From a checkpoint of a small mixture-of-experts model trained on Wikipedia.
Experts: 96 experts in each of 8 layers, 224 squared ReLU neurons an expert, 2 picks a token, a sigmoid router.
Below are experts of layer 5 (counted from 0) of a mixture-of-experts language model. Rows are named router (the router's row for the expert), down (a neuron's output weights, with its number) and show model dimensions 0-191. Each number is 500 + 50 x the weight over its row's rms, rounded and kept within 0 to 999. Numbers have three digits each.
Before each expert's rows: "comes before" lists some tokens at least twice as common just after its tokens as in all text. This comes from a sample of Wikipedia text that the model never trained on. Tokens count by the router's weight.

# expert 44
comes before: " |", " (", ":", ";", "age", "–19"
router:502434592414491436577535503526507492549503423539436501575396453486575544567567490577551515502505494449584453521512441558497524466456518526496477514542525484549507564585487477471508477498562457583514477496551443474466445528471471526573598521465415527541472430545492533492565611434441461482494453482364427537485416561488548505493428480403549488617479552453531532450552546431571444529527404557514448423553473575509553485455521536404606492435567486485525418500508506465403456428502521584518503509519465469489558520444572490523538436560462502609498516539525467458479539453429456545
down2:514468558534528459478468525458500564476533515453500450525519518480446531419545425442477491574520474428407476462534614555520538461538600494508541524433463436529430384622477556469502449562501490427443535530499425492453535497497497500578519419495504416469486564463508469522595485559568477402459522348547564477500490537504400518509441491587482565662497492503485435465614466480455527445505556456510565453508436526484464545551457417488562585498494489551483469505565455533503521520557467449408531449572469560536524433472477485483545533508495563516599531512561439458417549480534518561
down3:491558436512436465499408535545612525518583460442451472473454439534415532523508581513439516531407568443476485466554534580515488528450537542514443473421497570531495491491441415463514511432506474496452470526499515643617557439450526502508527584590460526476473455498561463535483502595463451572380567557516556432437506486514457531502517488517460454457587471500483523467512471525421482512509416440508513558470446429483598462480453451625560507489515446532455495475442560561492525450497600464493559560560609481418512450429528517472469463524512535568511528529576480600461483433469497416
down4:470488483549522504484429523492492527582417524539494445545510497529436459526500430501584466421500458565500516538453538460497540512467539536486534404576462429620441448441463568485455519522544499510420376448546530513486391479502490555552504442485463517495570465493462491503488388520518472452459459576534525618513557548575570547612629506531448397495527502484514468663454494561476477450471504450509434502453482504476528449523532618494502458472592501422388496503513407495434567473493488481601587498430574457531507505503508467441477573478470483480514453557537478600474504451483509539
down5:424459497576502461402585536489510498500429522447514570528536421557518473473563575489425503509493571473527432620456534492564479536435496422569417495492517486522567437530502498559578532465521536511536547420450448544452451452506538438531538435594453537557525452555424529447564485480513497533504522434471426479482494554510485460523525465474456493493527518506504454509532529571461525436466391481484570406385499584527628650570549613492383526525488380552568508574549479430510440466457511536481452425514484472561460486481490471489500551510516546504500462510528600522479527483526517396

# expert 16
comes before: "\n", "-", "==", "|", "===", " =="
router:440457517467438506478482450572410588536485468498480444609499471481504556485500405502535556463442528421519515528514478514499490362422572557452474470500517494468560546536539470453442536503601452499594481481505475463543448540518456536505569516396403519467463446531521477443520513393367441572550457523431552539504411520439508496443517497446540412559420524505489494405481487488555442483479369521485405462546512548497484471369512457463501461404445555461448516464428487538476489482466491523475473497517426497464518510480508579486542544539401571532456474541463435507421550395413464523
down1:506575515477575484458514396472467402514543538421491516531563398540558512492446560495535426559525470486517481498539527527418529615428485466578500560523444536436516564477451505492516505522573518470496623486505475419515489466470421538527524447558464519444495500490526467443489482484441477427457556517461510462459457544564504536533523508508573541433507506512542511461605503445510557529370488446469514563390474491591512424512473463507533530614459513495545481493438445482586430546419505611537521540445450497443611536435492495399556453566523531517475480616510431576617476568486476432
down2:505526568473495459448477509444498442450573482434500439554539452527407578488530465467489467488511579432532505437465604399542445504536530542515605496508502504496395385553426642460534481473509483492534546550473436531506550568439529440567484413538456414535516555598489508536535457584545447488438522447542487452507507491493488514463427492527487528708490469466473457468517431465515456491546562573478521439474422486502518491525447476475510532458556457506467498412567470583478488490562531448512525466581430575611528513506435461462514574503449520417511572446531495501493569466577533551
down3:489436493513471442444436502522517567476482514471473559442486483499469541532471558542424450589355588503534560448468528520564446380551550518435397515441503565450504428505536497454523404511549421476521499536496486625519520491434486512501539565496479611476491455458566482568476474582484545536553504492510563413516489555570450617529491451381476436538530430561459564493513550540401518452492440441554450529456490423398566477535451515550559469525488504550458503508445472557535487488519557443526551518487565507408576503483509454531433458505501451557484497510543558530483509327494507489
down4:429561545479521421481529553424477600493502464557476480467484528521404469582529495534481525471486379474510510505448535451534479500494618544444539506538425483554496402523479543546416473471481454472494531396454451543508321550561483532407512477592438475523541505508431545527429451467558496494450485508496521486496599523483485597474529431541416461523519571491515559563470464579440536539514489448440538557461541509465527541601534570506425395490601452503566463564522473600450548565528479480541512460439527494520398636440511519494443442546448496528550474564463527512501496463534498489

# expert 39
comes before: " he", " the", " it", " she", ",", " they"
router:492509552450528450513543509584497468551489424470480464630480410405527474575617465523586499424460542441582512488481463574476492442538476484524459485548484483514481533583519469477481506459517471528482483492508470466644440514520483602560625539498444497470461423567518495456521575452440418540511463476455488543465435543469568539486464539426552434557489478492554515451566497539494420511503444567564453416526466527507539508448544434428560531417538500470510458503533506456442439433497449534502548492556469460457591429487560554529545436617461550619537499565482443387456532436421487501
down0:507558512517418540437536465537515457529506500608570479529417463523520468511563394444450524488452557489530448509403477557476526532500579517534480440479462457409558500476538450647513460490528475528447453575496489502556574448537519490422495455509447558475555470603472615531513552477443551402487427427536451491533555482488548433523553550478517499495566382476506601512550440495531530524553565507453455549390526629464483474558498529467495517558490409508583446436523453564480438497485587542484522448427472557459591586428557432461496530437447506515475562475490494556511494431460520468
down1:558463484476522508425438413448457452463517579431411572525548496515551500515486486531503542527545529502554457453578593513494539642431388513531448512557420477505567535489389529502540506473518503497515489425434476517567496426446452504466485467477420520517494511410500529413513540498515523455464593559388525436507491485547526507515517448565557509454468465534435543585520416491587475555467544431565482608517413518484468530526426445490527577491491532527512528438500389468562417494505542588542553542423489425448522515534529486522614567601478445433492516522554513440615531494452488484
down2:562494542526552510494402527431513482466540567535471569604459471504414566440508484542483483480423530516537500437404563388598482542530529576482639541534492431508485503528460581451454517543457582468434523490536463429471527582429503522522439442547472424495467582485491458548454408574503351474509486427548535530444465543551479478473484531561512497648524550478421496503570479493482538555481585523489480505419452555507503518425458460502498561542518474512460458493581493535424465562477492400500547453546496497572530574554432482571461522485478470426587483453562514529455540411453488497
down3:538502441514458517426434558528548623537574454562504498510483539533495576547498541473441443517530499474516482431548460533486523455521604447511462524515425598406511464502493455525514437469506399501508610519505513647474458495466536494506578534507421549446490482423515434535443475555492504571445490474528567492445439494459452550477422410479434482535543441453518525517535610525384482482543433445553552561436510457504577507527518422503540504542505456481482465501520598504478500496503569444461513509562522496387551416476519499482528407569530481498515458636529517605525393522539538383

# expert 81
comes before: " the", "s", " \"", " was", " and", "d"
router:472516613431442417476531483537491496547515465544450427635489402489494572520575418492524516489446477482532427475461414576445474433423469525473399457537494496477486555567443460501476481462496431509605481441535493471476395524543420560577581494522434421481480473559526465460523583439407495546536491457416502543484398520482563513479491506442556541519444512510520473428494445481546464493481435544479454443554525543499543480431539471342495532472445491488493447455512515466436408499449533556496555542571487455429529452534507506464532421572414499584486494565466462470440539419393504495
down0:530646494548492477403499513460560450598434593493560502501459515480552569455488391436393569522424526441460547470489481498622495441467569494563537444534488481521539426512411470586452457454574530416457490433437484517520494444551561421483521492424532591486516533560477494513491474419496509479537435488471481576440595426566600504552541455529539528515534461468508555509561540459554541483551540547536402617402529464497473480505411527459469505557459492526536458475526467522424514362417553536525563502504434538485572534462504464506573502461458504521493501489489480465549506424463499522
down1:502530513473606538504427430548483371480430550476385454518577506512564493428532533507522467509546525574576533497535454512449487587408435541588471441532458466584545462431414528494489514437504531493463554507415489575543474416445469543466511515557415524462466525492469485469500502499534470416477552608516541430461444494584492564531512421543598489465571460478486482453583433470556483569422572504462493560454429475543443491524491500470375572534552523491502591491481422502520546495492560546498523490491469460474558585495504464486520499588575460498545524559536430484554527428368454423
down2:523551590488413430465431568420442527486557534446455512547554394556386515517486484446433513514513479467503501526468534520534567512472460517464603579485573527457484399534437509458490466625478415477524558521467534481510495497515512466518488459533566436542541537597452503563539472514454462507492565524464524515497493510485469561398506443517483479632526491569463365465567564482533486452532525490466514495453398542528551472512456342526531585508588452475485459469568454608485485577486446471479551495525409587582518467420534477431459484507497475436554556550596471469486511507561514469
down3:576446498550483477468493557487558574560617469477512512481555552559463515548477565459483486473418480439509494425522499554522432351491543524436459397518499554523563405457525504478569441477569439440496475517435492582509435360481447552513523516582467488449497508480539537523522479577531499508469482488483465402468492494481442476511563494521515447530582488546570557459547609487434462461471503538553457542423532370465508469560520501504509522530496492515504482504492526537448472472596495555535573436549524471412585486435408499564463457520520391526611538422531522625506504398470539439

# expert 58
comes before: " ", "\n", " Nominated", " 1", " Yes", " Won"
router:429460586444488462531497508555509483546550378572514463583465465446565543558572490554502486509429510497568456508516435560467539443518496506523461518484471492554545533570482472516496463439531441527516478509556456512544404556504428531572638546477463465566449425571478514489558589467448460476488449498398474559490417584497575543509471536442547465626506549455524543528548497483569450506493470576552491394543459544527547567489541465428596504428552442503528402532543547480449473441470435554557538512526530446501539470491531493570548435587525552564518557599561427421427570490530491559
down0:531554463535592509448461454532565525511518573558512495531419471528549503461553519419478432528418532497508544442403439546574525556448587469513526433483493480506586381477460452507419522557494501427471499548520522515564622364559557523466532564471493546422532561617461517515524468366437548434433455461470466491501513441592540427525531533429456550527610442449479508432534540476600518511494553506501534581415497519504527462468486503513497462526446409519538472497529475521412566424498525524514528492533462539464555515540474441465585563451487486606445501459536496500559448430511519425
down1:466480501531564447491432401488505389433451548443487489586569452553513514455516511517419528572463507485544509510503544420385570557385452546540495478570465545502607610553399513485531577432544503486483561457449454557508455508539452495477564511506453485456538543499511509427514482486567548443436582559479489428476465506536509535520541511531584479424521494493425505538529420448513489577553476512542568556510313511541488514511444424453404515531538446539509439559469365538576504529506542512540494535481520404500488544457482519434496504640537462489510501547484473478514511427540468449
down2:569535592525449484408469488458495516472551529398497492582499448568451500443508492489492497443515494492496514470444544545571417501525538567508612569481478604479480374580501589463474569579511425477481542506472497430408539562396536505573486452473463491510484576531535436489555446508467406463581509433546520593500491514516529537458454419480503604615494443481455488446454518522493468555576608511498559456462400484491471461502502377481478570497546444506480459474535426571464525590533472457515518412602448538585545560465498514494524547526454479476496481441553578509435529451472495481
down3:561491457484421543486485549480528584513496516520512454529482488540505497470537533456589553533429502451502522457527531578568492444443501593513441422533453557497562383402468435483504486464503465483501518421498577631529462429451454537434547566595421562460487495490493486487478587617508461625497491453495499392467490467532442524580514397531505435433559434580514543404558584520508461463472506424508505557431462447460546510476490490516583480500571478461494433488503571500535566423497596492499516513558499506419561477496466451498478420565542508513573485509550470581537454373563516458

# expert 29
comes before: "\n", " ", " —", " USA", " 1", " 0"
router:437455595469460436507456433529531515557506405564511503582482471425607496541529520512483504438430471502558442560483490570451552421496501540531439435504507489524507535528532431538518471411549397535572434522527438498582417563537465530545652538504464494516503397574504564483612601473449489514519474437409429510495457534492535483503480507482579459628501546479524500508577574469519477529506449530546512403548429580477525532427531482464512482421513468474545414591553550495480455473465450527524521528559507471511519514503542481528555447582523522593531523553561382426436536493442468526
down0:549622534535419491402463516504479521612445553506517483553417571529577511525470404385443486496422508423400513460510479553599520553494576428459516521541545515564564436506414440639402505393571520444515452520459494526521548429534493442449546538417505543473492518563505438518486425450497547465501456460557464505518501493502652445528494465441534572492517474454503536525534487507504418485556510489439432614426585506515559476509490508500459534594522379539517438502481494519496528459457505512482488451436501535485549468443519457499603521520484446484441491515490565483549538436488533472
down1:493509531433608441505485439442496427517468441485397425481552387521548449521473509496477481591508506494525492478477445474451477581469461456477448482540450533493537417512460476485494548521633551496490506494515531523459468455517459483481564461508404515446515576424485550431456484551512490468557567527456542501530522536544491539475594444528554532455570496465465524550564437498495530577478536511500514560393439506572439500549422325521481602413526451528423482510456452503521438603478554501522501555462455455539513523529480499492566535638546491591518508624540417543539600505440457429
down2:477507542550532462444450439428503519471565480487493436585508431576418638488558420471444504447534493438459455437437591455526511514487522592447638531506536527503418439472421536431535507510506519478486546536451445507416470520450466515581531428539504454500459536552537451487540433558491435453479461507560616475531476485538536538405466497534534561634507578522457488505536550549405323465511527534514540518485479534547534460460500390458494576500553475471526393467606507561465536541479502466522512473577425520521531524501470554459482580486474529482506526457553502547493590440520509476
down3:595501467454470475472452493527485579476546441487471474443605528595428531506495548477526544517486572479546530490505556567547459530540586470486463452469508538578529500519546451455443477445519454551476447499440517576552447453496477525564543506554422546418521537407569519539404533596566407501448514528538541428461512493512462519502486422513431435445548511510566579466477548476488422475462539477585396515414461360482555457581487431534573494464533481526470488513506535460467467444434589487476471572528546509441585462480447440534478470579546536530518546448523486662466442386486490438

# expert 2
comes before: "\n", " The", "==", " In", " He", " It"
router:401520551473448422514507517569504582566510485483475450568517467380515490514496436504521551505435506442493493547496471485439525436455519494492471470489468470543540629584462487510527552474544399468455507505493460462515411486533451530501622399462413457494420375517502507427530562457443469515483428486436471528446392509453457507540511515497534471571418481506500469439504497515509490482517418550538414398540459525454505498454479430421563458389502590446412455443515504553431468424453495477506491485498460473454509492502500558463558443638428502584512435574511451514432568416412466508
down2:533412554515485466450469470471444556499615488463561418569518438491419593450501511483503485497506515471440501471402602419567471507484508514553589566502496473449422489553405561425479498521504486487570561527507460529488581533470515488546462402544432464492530531570516592542542445529544431491462498444572507463498534484558513464506488423516534533792525509553487455490503522482485538482498554545518496459452414509517458515479473468422468532499564505477444519450633447532419505493509472434473478459593434510587542501483482493520463563502445487461550538516560515509486547475547459538
down3:509422457465452486500455537439543516523533528477485516489522529545487480501533523438476567533498516513530505441543528595494479471531532534407416472537520509499520510542565433478508439536590382488520465489464508536601506465444510584593534496526484607397512447402522516468474501574549437606483514438464496456496522427541461547559478431462475464521584465466517549436538526440414474452481473447673550550431471425497528419540475467578474522541465502576516462462404535520538453534558588537498527499529577515437629461478462443512465439574533463511512531420525431583496463367493516427
down4:448462629467508458469411482474421596593433506504492439479558484504518506495578500440573440512502463529517494495412489497541545491484519511469482525525480475523513472535462588592494496532499458516479435495488466563462443481549457584517491394479364475599548515432469488563481487485554461434499442572512625474567618516514481503578565519622423428459575482470520457536507458587442521467586439446538473466452463566552529526484545532486453439443584501523423550481585385520477447589423485582522471510420495464556523534502497552512479538514551517566472413479490458500494543432467431500
down5:501485479498536524385453528513489509498434502464495522513612492542515438569549498542466528520579613481506476558425499568412454503465475462599425448529499521490494335526518566495467568452446527495552565472458433555525449503555501411570507433434478501506520428544413493381529448407489496449416534442538433505501561505469473460519533478536431459561527445495482500512535436533473620499479442580508458376507536598471595622494555562555461528514531486549523512563523538607536459482484567473542515484509520554480429514399469495499485474485551554404486491532513602474475479496507546468

# expert 10
comes before: " |", "|", ":", "-", "|---|---|", "|---|"
router:488460582467483435565531475600477547529537428559433441611483466418550523502568430499547446447440509400542521464517399523508424431490513521483447489504491454575485555584507375488481463493552430540525463527544488532537378456526485578534557535551387518490458436618550453557541543452423462539498515506400483495494403537455516478552548503433568467559455542455544490439536507476547373411434472548480450396531515524531504499493510481506543488500496517462508548498519508512432492440479431481547507465499412492477622480526517565522529470592463567575478478578519459440481572472454468527
down0:532577517548517463413444509526601446550447540523465414427442529563596513474523477492482512505509622476467445493429526531558515449516607518510565492439470548536571384463429521558546503468590516474515458587456440501633615504546493506403529539521497544500515480526518469518505508412422518478515441409472446521505486509568559460522481480555485492481522462426574512482504482533527521476450504548441458627483589527432555565447397554464508510543424449447528498409518478578465530457495511471554482516460471583494561616418486466488550491454443505527467505484436400564587504450467472496
down1:532524500404570394479407408466526360515544477433575399484512457528568522491457543509483497578593523494575514503596489513453545620386472455517470420506455516547535501487510488543493542498534454458513546434448471486516463484492430449507536471480434533518469557472502523386565529476492520430505545526515541448509483539518453585506530501513587509468514457477433530531563454464509448661496517490491520549466448528535459534503450487489485587407465453546562489574466378462510531510435600506481532448492456489508509553470499446449623498573547449495554556596507449497595543530486581443
down2:470557511454515448451438483530500486447543553496577483531503459499441554519485485577459497529448516476478466516514558527543564476486526513530558617460551470478407415490479480420514397536529500526581614607383385441534522555436462499529469441518452455488531559529451491503524418540545505483487508472551564483451451452515494465563506476552485449635446541468507485411470553551464510461481587494481555402504486552413518434501505457418539614540560530511420400471575496555485524574475488442491555498550419481626518474584482500444483491594488490449608566497551471479442509457564461519
down3:517481446550502408460459529497562549561565533482423520496444450578445460517476577464436501611516479424530581470542535548602495517427511486444458420472511547500509450485469454504585415522548368462440481437478533497430483380466575540496542517536460587505538462467476464539480480506479478579459558481516539533498503529547508583499465418405594465496593532522540493469551549562502487409534432452454490554472489403447562499527481407592506499500524431563508507449462488509553516436485598569536570486535558564433538489472492491525515461571508466498526498513487472646475478439488502351

# expert 94
comes before: "-", " |", "=", " 0", " /", " Genus"
router:436442564424425526524518504561525557557451445577443445606542529412529483502563455558498498468418490393576549529480459547517504466480525540454417515531479507514548532485460461529455484480596410525498438522499443525543421472487511577560564539506439456475369391577506510447533607443437447562574467476400483496415394543452490524425520501437503464563433498429531504449538471465527476487493439484576478450531498549529521444475525430404511448515548523460616514526492534500438452483453486538479486495520450461482523496519533615573556448602481494561537479531459408546469562510421477504
down0:609510544502553495429490526527517473460448482572450499512427444534536517489542436399509436456472530436522514490456473600624461538432557455579421447431477510502549434489454500523476495420520523469497555503551434568524530420567510459391507584426512590497533507579507497559477472439480534510516441482472482490496548446498577432511530442421489460486562495499476536411523531449578432441544482555497493540477575501541587549491539548509540466618440451574463421533577500534402500433505463549515555432359477542514618475469424491482571571511462572488425516476496568499531490421474502514
down1:550458514457595424461494394469426425484457535472441474488546460489542497409523500563447490598562510478511496464577461458482508511418510551468446442470455525551567550470488503493551541509593563480459624483395527482545533484535473537543550466512476523459483514482522559428501578475574469476488606522496580465498457528568523482467554488504564541455533511487479487521512458433572448575487536467435488550429401481545501526510434439488419577607431449480494470542522352519599489523462594594479528487407478414495521519547528463481544453600528441474512516601525420545546490564410497458
down2:522504576488437586430440551453526488416541561502463502562566425477382560454533483494477524475416496457499492440494555439516450549486577535498537518470536539545412393562511560459534501598487473487542500554510449525581541458385537513496481400618556458465460507470563471534467414566500418486478396484534517491440544502489473490415435481550453530690467588464487490481485516481499477478541506564545551506606469535470537493489423396506490524515557487466443500491534483578458507471484459431450545460598443567540502448503504507487479514507516591414508524571555489494456544441515571577
down3:570381406518488446410433518556481501461544431503507489487486483578484372520462537531457517506392505530562508431525518601530503495517603462531468386420530533540520499529536515415506487438585542492438522534460530596550560484438436508502546534549508545550488446495535443602452577508505511548417536563511515442439518503544409503511500386500546479538528483483539580468525521486445467446471471497598439579471486501482584485519509455605541478480545501443534456441502568497494553494490529510469562542477566518444539439466464430523552457563528469526491421493529481626494492393474437361

# expert 78
comes before: " |", "th", " m", " km", " years", " million"
router:440439595441499435490548534598526492543509451544480467603474464440594540585553451562549514484419524494577433532517455535492541424534479500538450496495497469564553582561508456551490464445530409529496459494540459508524390542491431528576619524499505493521451407533496544456505564461434452470476455485388449555493440590506536520493487527449550511642495532485517517534557473506534434528468466559528507375559425545541504540467506474408538486489544501543522424505520548512415425474490480548553544491536515445462531472443549466521574434585489579611498518554564398462429564523507509567
down0:527583465565499422420442496555544464462478493511528435470459480528498511522508456384427452533413578501491591477406484506603440478505609490521455477507547550514539409551487448651413525508522460527463497499534498506562574407557495494465560516501406497479573521608543496473439462471520557485555448463535542505466535553477537427472525583436447472477540442409519538477568559446572435491504461567470538607413528522516458447492478506558507504576469424518520400470497457544436500437521516599537492476493528549455530514521499454522612545463393538530411470487532511515587501453476487437
down1:498515493417594475553395445527520435466515534506451513550513433474576473452560471512507496546520484475549531509586539493433489585407447479587395446545422532537490514420477472469467536450596549541432534503506464463555409552479419435511506537518411498491464531457481542524547633494531547495534554544401579432394477512528517560465529494520589541453543442502467533524472399485547525574445532406552532546516442546572444504574450425541469509513485476486472434486486393522595505491414628518470513492466519473457485529481504496448564539636522550537508571475448476493541451451453469524
down2:452567496560520456448423494438513544492524532394495490497582432516354515467550463535424515545529451471484457443459544483566506428527527576482609512532488561461467381537489591451421542611477530450501574559453459481463549559499556490534550425456487435484574523555491464561584382550528452426530460476527546519466449503491502459483494415530422481616481522448499394543487488520497436551558556482464535510500460528550467486496459415449550613500571454501517490446599476545450534505529486516440475492565469506547521486470430515512494515536539425432539492487564632474509576405488470501
down3:580478507445382425420430520510545519562575531477478478441518481620456497537439617526493515462474487478514523485494538568590554535547596507596418494464510491485524468512475469535449468543536397473459519470470537513539437450475467471461552493496427536472491398497522497514505549623530508530437505459529512486385512522516451565497398422494529444492504483552528532513545591505420444488525509436573548548489509608497516531490468402568503531539466467534469429420552527503491490400489500464421522518573567536411550439509512458477606485541536459536580419452427522634503464500563545440

# expert 33
comes before: "-", " the", " in", " least", " time", " age"
router:484456574476499423567456535541488485508485447579487466610464508447585527542514507496462446453435539449591472504472474566487548467518531526504434460521477481546475544600512480465519494493511437517505513492561441463473401538509426532579572533552468433520463445552486497480509571466436444465539436482412497531494379516501588581481467477369571479615461536447535519499536532504535452453502480536539482416567488562487496508435508508406533495437502473503522395522497534471417457432472495585514497449572503492476579571502563479574572446575468540658504519599535433393414570482493538517
down0:530484536550515454453463477528487545560423539513562467477447470533538480440464401414450555411409542470544520504445511550604487564586577517504483479482405508547596453499492384555452485420542528513505484510543530508502525474516504440467472509506461579384489492490456537522548490470494492528462414475496504486465575474507538484486587488520554419548538556466545527537492502451553514472512515548495532616373549437575536453479473503500484390628468417537542401528533517572339510449537429507551513422512471514422551498473524483523570516454498473577513603466566453526544547467393520494
down1:577468576493552401428369435474535465490481514447416431458563446564474519416507488489548520584564471473487509566508544512403510531495484564531457532550462511515596508467510513520533484423579502488466563469493421533474470493543490518547510477588414516447470545476474509485583536455524507461468578569449576390491501591581538522531546511550562493499553502492504453472529473425570509570412536417503466583428422486518487462468461404499449481522410485481530507542494362558565438540411529523503524521470416513490532596493479516475499564621507435534556609551507440443538508473489459449
down2:482479539567536421466349479511540508509557508495548432568542451506394515478514477505487508501456419536485448452475509485533428478517485564458506563523524481499442465551455500436484451631441491405558566487529447547533492577459448451508463409552452442500504552483422494519570536464487490566469476447531649481502451478517509571444390515528440527646505457518459546428517476470526463505558587559535548484502476527505556596480505418437439556532516489536491500508623443645448487555546509523502496430543461508589485509524539415503458569535457485403529470499588533485471504417548506496
down3:540500525473477481438451473507601606548533484550505533426525483579418459524530526499435531571377528513496423433551582541536479457520545480431435503500498510447534453516533509511553487482509441510502464463413525593492450387439478511548490523539471573440493506466482511538462591601570427617460446466534538479509431500495549577451509457449476439540537486574489521396531613512401520465486487520566472533407485437431583558536526473525522511520523458567466454449532534532498542452499512487507531498558494478416560475495497404494487391567504430541511628426479548625442498423544473497

# expert 12
comes before: " |", " -", " \"", " List", " The", " A"
router:441465602464507444524531496539482488545509415551525474578492474441527516548573495504465564508490491502564484501542495529511535431458532515485422489520453496550490602593455447496478474463577501555514463528524440529544451529509433522580606538432460424574460406532507513453546566396420501494505491487412461524513394565528509505508504556436501436601510540467490528484550472461545458495479455544588434347536475469548561523472526477426532445452612446475522418542547532487381423421443497539535523499527507466503567465503519491567614478564483586613514490583528436447428582520506522529
down0:549511458444520451419503520563494483567400556532630488501491457573519449467507433373470453540491569484562466437473404589574421522512552506487502419453484523530582449467497478526469496530595494498447448540470442519582592411526528465491553471546472579379444540485534503535481493407488504455447414449566445499468563442500484480517496437460460553516476523401543564450541435533593478494451531540539481551488583491505549464518494497507544521642470470471534508460557419635390490437449525560541542502514497581472499578473488534513547528439436482536513491463519465501583492434497535478
down1:560475501461539520542461389507538441456473554383404445569531439507514492435495529497472499550550544426558529470548511505447505575458415498541488534565431530636560494475434472481491497521597465420427595437491460505534455555494502443530509516490437512447422567487523535507549508485495471520430563503445531457496565507602543558543507473486607546444469501408447514503478398484535464586458534501537459565430435501527465490601417416517442598456513462558527560560507387550573515467429473491480565459448461440475557589519512502477587540590469447506564532525510477493570473487437475495
down2:524523521540504482455482493443506525449554542443514484517510431538429542489468442459426588563468465486483474479435599454522460485516539564527573533409468538509421395544448638530526501500516524456532510516482472510527546536434507506596466394466487411503493532538470546524558429496497452505491549410533492555458445474474480537473433452562455536663482486449471489434506475467551454516505589491548610534426359484542531513500529481474523606495590422490506474424547455535463453522568481446470525435580469574581598523509440456515473506520456544365530552507554606523505505440531533477
down3:528443507575477471482494581548499517457627477462446487458517510570500498576559548504461514555454537456507450413583542551560461480490625445504435429481456495511594480452499484498585485567500473486468490469442556580518425531392533503478502526538459521433545419471561472501504507484522479597424431493446560481421453507594486606525457349448476441505474528525512479495549535468444469539528551456577518508457477433462562454549556377567558518493455499512450479452427480454524554437508568425526527482526604484423494479465491518550514435519480566552559520472463494624458467424589473438

# expert 48
comes before: " and", " which", " but", " who", " including", " with"
router:455465605449485466485485466628466505511538415534439460619550468450540517550557413472524533502395502435528455522456456558439513439473495538496428459505462505541549535596488487533492490462582434471576460486535436492577426521514496534547564492479418475567454425559468475443596568410458434556510470444415504538464376505478479486487520503406569457560443467457518478449562511508494461490427441536521495387590466552511484512432536487399537503476510524460496427461475488507423439450504493549495491424563507444449539444499555555488564453562471519598459526538539437455388513429444498496
down0:537606505473508500411512541507538553532409545541503507526485465538507517417490375357494521429447503376479492511446426515500485502528561582547514489489443530469525401483438428548501504507514458447420460594522460534472548430531545488527496446526462587473460580541525516556483531379471486380488448474514512584450561541528487400482533516479518561527553505433520509438618503550576457452510512566528507560502517557543567468493479544427487502605492484549496486477556496612426518475448556558499497525526467536458649513473512435522614521517493466511455525470544469514492529444472515379
down1:471512539464571492513496441501450435459510496439484438514600478516591511479536583482473497544497529547555552486509426464483478564427423504613500514529440460481525510481479429493460524528529556534542516456470468545507406450513434446546588439492453474530420597523480579429551518457571470441515546570477567482503538486554561489480529469588547533481507411487457533490490439390501499578497544447480559510431405505531488434589464455455356599550456516599493546552452420615552510547437534544537489431532519443465468527447544415446525434554548461422510497538539488483616527450479488413
down2:509529630515528514428472617437519507433535527498470512598605430539429593486528454454492502482522562484530481534445558496512519435533515514543543532518516499481429390581461546509482454633461509465547580524509548462372487547501502576463440450496491455387535526510491427447498380482455515435507503506513511564457466517531549541489541470488442501667496529550431491492539520464471471517528582439489528479414503564545398457472440426462429542552534514439462435474533375603499441476497430478494518446507488524491548541497435527513520502500511446472572497561585492476546582453503451474
down3:514506513504477509563502522564564465552628452508476472448511511594508482505518479497506506558485503469563497398504509551559500418540565483477472414518474564527557454491519463436512425511528401464527546434476421637625511503470499528515544531520465556492498500397524419553501465521522524586380518489615495468449546475503464523482475400494493471506554422461501574471527501586451417470492507464545491504474468348371506502535503408540519476423568523491503492487481454574496571446584535463485513439497550539386597429480477478581477445556526451517531499528520524589448507431461572442

# expert 55
comes before: " 2", " 1", " 3", " 4", " 5", " 6"
router:452491628501475433481509502580448574526540449533496441584539452414509508546520455537471503434377464442533445528560448511452553428509525532453457476530501539477427532558547431545456491510601404538539552519539506542447379557478502538505580571494381446526485436516482482476499577392415493537495411468457498511414396512461503511527407520421549432587441522414545536470564506496499471438513461533501521436541501518555456511485505455462571509450498508459493455535544517524418409434518454507533533511542435459462526463477529534520525431573475511631445529587550471446452586473467460500
down0:484491484524569493460525448509548467528387567505510516549436513511558472471535443422524565450528519433544502444414515577583498479449642461519475474482468447491594506496491492569524485387487412490545465556503456548604597424526500514401508468495523565440510493620410558498487449435456508469487478439493497574618561504597514542483468542457412538508507434499546571474568539451564542456486463472426450608571484453475526430551490536468498440648498423584517485495467469539448498517508474544519510451464401570464554563471489454525572494548497569501518535509457456509445534441504472479
down1:549554534466509420550465373531524505539465494398459400481510485545540484496493480470465539580517505460604510498534527472442456585397465492550506482519433552520516507445474518525415546497639460460534533494340434479475452492575552442520487478529472479455410570486450518458546526562484533505463579559483501422463484575548486546434481495531608548481513530443462484516517410424533455577546508460550546545491392497532440435553460387516494573480549454516535499550509347448629513528490543522451519486545503469442522536518469503434559541585566513478531491584538463472546521527482470471
down2:521533543509429543468401493425468484453514517466491483548485430494408556458506516478500491435506487473602518451458530552564447471514506580513636525570590546438415391540453619454532506571504462472545597578539470530413567548410464467519527495396493424537545559590515518465516482488559462501497490446515562513505485517558528509475463441528516482644485529483455423485525582528425382465536461564539477500540474478527482536501449446433520515568560451429488451430578494588526522546497472453479504389497492542634529538529490473477480538538488439469562463484558516441440536449547466460
down3:531412433489478546490495502553586550547554454442477520553475541620502512532443533462486511546467493518566518505429472491539520429509639491522512456485528538540585450511500458568486533516454469507545513466504505600580563401473466529523559489543445530464453487412458451455448573535481397552470490430479548463483443476548437555599505425452424446544473516493528561413485586504431515482479494426490423570417484466455476507522449544588547493494528432432578449470606489471525561412508550534505516574583493498377588412471497519487531459551496512538550524470448487601566459460497534388